From a checkpoint of a small mixture-of-experts model trained on Wikipedia.
Size: 9 layers, width 128, vocabulary 4096, 6.24M parameters.
Experts: 32 experts in each of 9 layers, a shared expert of 128 neurons.
Training: a variant of Muon for the experts, 5437 steps.
Below are experts of layer 3 (counted from 0) of a mixture-of-experts language model. Rows are named up (a neuron's input weights, with its number) and show model dimensions 0-127. Each number is 128 + 32 x the weight over its row's rms, rounded and kept within 0 to 255. Numbers have three digits each.
Before each expert's rows: a language model's description of what the expert responds to. This comes from a sample of Wikipedia text that the model never trained on.

# expert 28
It responds to: Word-final endings. Final pieces closing a word, such as plural s, es, ove in remove, ly, wards, day, before a following word or period.
up0:075148087135139092118159153112125212062117165051118084111159145184164138141145146122097142124146155092094096127131068141107152136104148223051144148115132083154096115104150141157148120149135140104163113166055210120109153077140114125117100162130069106126109091118144152112126150064146147125148102119124137135080124136117114148135179150216094150146131142089154154088141145102114140185118
up1:117145112130163066107115168177123166127138108135137175165147139166101136124182175103151173144155148106102131122079057130161183152117134094083111072153139054107135097169140190105165122141118101056144119099114162138142188067092140144130148093130087151137182087097117112066157164163157074132114106136111068117163124090117151152092140138165113103125060105109161153150147104125168057140101
up2:125112165119118126101146150076098124074140119122065166167157168212150146152173124103143082115054079065133116193119134151119139172134161128109149115114118144111116114084110175138135151159124135106103089128148153165068156157111148134102172109147171083115151113145159110126122054156121158121150126052151049164206151130171118132134118065169169164106162164112154111093133086118119097136096

# expert 15
It responds to: Math and name fragments. Single-letter pieces inside LaTeX math, linguistic forms and table cells, plus words like Mark, body, and Michael in varied prose.
up1:130081108134136118101145106133100173207125089205106156172087151118141172176132063129170123177096129151084110147122084129121120118129101144078151150158139153121116135088147113153147088121100154073105164132124167143067102157114141153108044170112145122161188167150146134102148197149096108071140111139149130123154145131028063137075151192144128134119112112156134116134126121177079099108109
up2:151124035128143185087147147167068095133197077158085084131130134126137118129083039101149133131097135057167153165134115143159096138148168134062113169104125106143153097129155132156083134136114147104105158169100159112092182176169131164115128155165132132136171111202165128111119115103118145043176149131122069146073137146151117137145101136125153120152145110101094159139175112129118116145061
up3:085136148103082118119112081046107174118125168172135146116051186124097123139082151112156097137136059128121126139101122154167138169186074153133144138120128154143089154167149100188127121157140101095100119169094125150094112133163130167106105119128117117180116098149130152169130034119110084095151130118107176149180077123127112092165176133134121153121119161063097179158135123128031099087130

# expert 13
It responds to: Verb endings, objects. Past-tense and participle endings completing a verb stem, such as expanded, recommended, and screened, plus up, out, it, him after verbs.
up0:094121111133133093035107145114196092142162142166161153156079150127156095146152084203151077128069114160130081129131112143155170179171166136136077112136102137088090084126094114110113108139132155133140187171175126141114122144144068169119159139112113182162154161218101095148106143104135139097063156152079121096127138149138163108169080098107161112110078153147145156086147085150137101117155
up1:099147170203113160131100147180198132081205151157095144108152159076113106093132097131179104115078119148139134107129064120124130129144109103147117114128154113088114149119130114156171181143110201106172105171108106120142113175143083113158158100123139160114128140192098188101141118120134173091128180139077093144122111094100110091070086131151125113163063073153144166132152139048070144124121
up2:157140079110129117179145081120071123095099124153125137143114142111086118090155100139113129111143083179121068096165108066148144134189121142159091134149196125173108156125104153098099122108069134140107093148121126127104112112096067131087162064127142135141152142082122116131133187052152104082052181128165150181133153177124133161153127148137169126181185148127183132147120158199111088122187

# expert 4
It responds to: Paragraph breaks. Double line breaks ending a paragraph before a new heading or sentence, plus line breaks between table rows and heading equals signs.
up6:110166118137076140120137118156154062187152129189177134132058132098098109157166125132178098103106163091157085144083132145137120107090135100100089162145171203087112133129174129099082132162097124113078123102064185165177150157182176145122128138158125110153067097167093137153180098127163160145155129083176131146106122041127106158117096094104107129137160158120116164125126125177142127098086
up7:152115134106151102145144146154134082164158132181097197149147107117133144103116100135125126114106068154186118132120118136125126133215097162085056130090111134149147152094141113094091157113120174088127176154180166103118138090130092109106114122092163114155143174158152131048112090093078086114101121128118129134156115163116196051147131158110179138148135200145142120110200150117025121121126
up8:146150097078132116088162100117173109139129122110101122126131157137156111152132107132113118125134203116117159181103078128136150114125090134073150123119076110131157186077117091130112189083128153096125101163092130168124107154222081100162114179162171075122080160103072097153126122149121165110191142116119138112133163136112130048140160091244181124149140164103086144113175109128120132108097

# expert 25
It responds to: Adjective suffixes, of. Suffixes like ical, ial, oral, itional completing adjectives such as Historical and Official, plus the preposition of in names like House of Representatives.
up1:102174182134125121095086134081088118183132082087081122137071143119138168131111118101113123126145116084070135165182119130168134091163122069128125124122078111123135146123140162159188123118082184116132146123124166170120190068194122135127173088124133139116121087173121091192095097160167115104148179150097076111181165106166108147141134136113151132088133107028108175143171088155109136099115
up2:124129097151103086179114149097108150125171132136114109153099086155102102117108169100193089168079050088105142177162159097131138144092172120145142144152133145136153181099134157136141140148079122062121159119152156195148174152146072171146170154156166100103037091111156123095090106095101108138147141099155109107164177089097132099129071091090123150131070118115081117128147142200172130132085
up3:058089118123112137222119127143124141130161144128091160099118058158136142180156118049111096187093111134085132159117171043158157114111134124081151132117163138131149129102142130139153168162082097078118113102111147146085128139083181187085097119103076120130115099174095143146104150189178139155110087124124110151143109096117162130144103191104108149102182194113126168102185127128101133097116

# expert 24
It responds to: Capital letters in acronyms. Capital letters inside acronyms and codes such as FMLA, HLA, CAA, plus digits within numbers and some mid-word fragments.
up0:086133111067089143136106155121168134177143167149134103078124174202133150125152113107128097099115112191110130135110138049149111155137206121126120105145165158080108183164153104128119088066115106115124112117105151136094150140095123186153185109136164114147114107153159114140158138075057109146157169145079097090056145192098117097148109133087182155198138105107115157130177128110091144166103
up1:121175091137157159127161137111077139127145150120108133166076142153128130133096120119110148111117107166133090127068110146152106155122113161080123132151122047055191145146147127123150156140104113123127169172119127154086101143189137130065170152093073150173119143152135110196097078115158106093180165114109183117129179120097148094141080084128152094121172124194058194140135172168091083160090
up2:092097121125152152135121126127133158071083126142134128107169217162132128176114093090150143135102109152116120125101138105080052157128115140136154093138157041148152112126155108106112128101148094074180204159096161126115138107155159194119099115179143141134126125140114115110168065140100090163136153100144153117100101152147135097082082155120158115095127140100120221103236156123111140105072

# expert 17
It responds to: Copulas and determiners. Sentence-core function words after a subject, mainly was, is, were, are, plus a, an, the, his, first.
up0:079180159145126152140136128142116119137147067140152115097150140110103144135138183123134015134113097073091179102101109122132092051113146148112101208101124044195106108143162151137160163181119125122127150139153136119134105143094129156126126110104163089157162217122067155130106092151136091072126156066139145151133095152142099120137126177150179121107108118145112151140135191150152135108076
up1:113120110131132147149188093072056113043125061142112090155121140133103143205193139093063124160179123137121045135125130124075131124158071172108152068116157118137116183157146151084144191145143117123159136123102118145141152143147073154132081120120182136157172115107130205064131123074112137138199150113151181140116118123143157118135113149097128128130150104169137136131118131084152133144100
up2:113116119038120175069220118122123119147100183133130082128150133173131169126100110111176117130191115159145144119186086105104165065128110093110104126093116100102146153167077111148077169169168117112161099164188133130175127122130130137120140107090144106144111109141184097158095167168111071076113138119060110122119086133134129083091121128114171076198144117099129148123129114153137066175137

# expert 18
It responds to: Taxonomy and species lists. Taxonomic classification lists and species entries: Latin endings (-idae, -ae, -us), Class: Insecta, authority years in parentheses, and the word species.
up0:145158133128104068135166159100102200116115181147107152142104122153089183107114099152143059101153111165113130123094117172121185127122167186138128090126104112128141130135098074116104201106173179139201114156144069113125176120121141146067106148170107137095139102090132096173163099124062118180144131079136090122153101111099143116171106139079136117096135094160091075176202093121104100109154
up1:126156100166138150162081125158186156131119141121096070143126117135080143072154069171137108042117158183146109114097085176145176101102140136128143114124093112132107170135183167133185150217147093142147101132167120141149096186114115147121138096162085129162112127133129146109078093087126124127061106133094122086126144186124222101150149148112154122120068144113148112122163095132102062086138
up2:091119135162121118138103129080102150093168158143120118134133107102148182109144131137120090178145059154137178161139119083155148139169156120145135136077159078189122151146176133106045146114141080097146129161107136102112081172103104136083105137079158163078118138134148160125107125064165070098087146164163109159145102132086137136162140156056096138168183128061146122118173204129128110187178

# expert 10
It responds to: Heading and bracket closers. Closing equals signs of section headings, heading words like Biography or career, and closing parentheses after years in lists.
up6:129090083181136128165144104221107092099094145172095140119122161123134112125149160113079139091124068188076125110081077143183157117155181129152140162153111080123126165117140124123098125107157163132146105167107154132140107113113077153159109090103141189118122168159203149128134072090060085128118126116141105107136109124122128100122092197132159140054124183073191178158149137135152088114132
up7:166094126159083195142143104088076128170097119191136156108169095119137156176201108116139135163093171131080157157135129146084151118166111193106120143090110108125148112132136119145080118183097164095142207103136117162087115118143078136096049116136155148160091141170120170100137084155090087162102136115098155090139115137136059177127159084099092080128160075189100104165130118144125134138144
up8:090125123181188120141118074145112085159113100156151112157108141134166123095135062096078097110133073132112099164140074147114139113126131131105081133111125073153087144158125115159146188122109114069143161140116088194127144053164156167159132149163196107167119140094103098102161141148147153099107055067060093126165169152163070110159159139189134120119155143138088169173127122179125128121147

# expert 30
It responds to: Table cell separators. Pipe separators between cells in wikitext tables, especially after place names or numbers, such as asteroid discovery and sports schedule tables.
up1:113162097149123171119135107132085147124172124136114099091179110156132152144105161150109088143152088155076114130077130159146122122158174086111120160140120133098100168124151086164110176165076067109175132115109138089162122125121122149130149109194237070163119123116143088082158148080168163053132173148147126151091207158111129093102095161083156124142131128128096078137178130111099114124049
up2:077146127155154132138154119080103164140089119209070053101130144135099103167135102113102145086190160104140092134104108140082131094091131122114144116112150134143167121150120089156185160138116058105167131181123165109124066123087120171161107123131161074088107085162147150146131118093138133125107171127205110155164151112147099163125122084100166149182067110193121154126148073180143137072094
up3:106080073156129110134119183156152097114134128148106128133146186165180156174115118103151144104143103126069144135116100091201171130153115145131135122078156144082144091087147111118097092127062147081164152118110165117105129124117081102188110126173125157141112203165159094123128163106097086091106105065141148147111061212102118151153101075134110196098109173112133150182136127175107139179121

# expert 2
It responds to: Name and word endings. Final pieces of names and words, especially apostrophes in names like D'Hoore and d'Arpajon, and endings like -ian, -ary, -ry.
up0:068204138163129128099123121150091097112117125124135115107102173089136130154145129085110168095100142099111130131144116127078102144176095208155168201159087105152173076196154165169141109124166157130083153118121111161114109111132108209129093091119075159125125079140156067079120107087154122134153154112126142211121151130198099140102113146103188068123132114118126177147125129102087104152103
up1:102161114141087144114107151123076116138034177183089110132143108148115091138102084067140124183124118133057137183164107091115070130170143173123171108124142114117170107162092125181124106152073155124195094129124108199137144167124099099106081152122190156101092152161165092155147087086104094161160143135145132088183079157099165140127129111149111128113117152118103122128185188124092100148140
up2:129166082106174142114055131144064067154119129074114109112154173152109175141141110164112161166124091128158166121144131126101134149095087145112171139089131140126089149113101128163122088103156110118112091107183167135084114150139104126095178146058173098156087145169149074070127145164145097145122131106092178207100097141110164184125159142097202085158157090161137135123157113180112100165074

# expert 11
It responds to: Songs, albums, charts. Words in music discography text and song titles, especially Billboard in chart tables, plus peak, album, song, You, Love.
up1:102142097164108092171111143128171080132121080168096117087134187200127164154169172134079112132151166110090146172100106183108139126131153143116078114109138145093131135165125148138093115176112096076162123135221078148115124162137103100136126143138141215105114138169146121114077140160116073050112097132092138099172125145120084148154131090129121159158086095080143143124113141122144218108074
up2:173146121146078102092100109077118049126152188139166138159094114146122152166067061115139100134123118135130101160116163192142112157140150169039138095180108066085141120129174151199118134057120150115132115168086149104138181135095130158150092108159122124083117162109132154196086121085119152121175165144119142097098122095158128090149098097109137129152122125141118195104148066154110156110110
up3:203192059142130126157138173158109081083127162139156156174082170143127166136156107170140103104108146134091155126118066157120181145135090163099126122114153116073075129119160158118165074120161151130104116128116170055070122151140157123126171115090095088100153128145133078192056137072146082102099121094145140133054160133103128168127127145147178144114073128139157178131146124150151113166114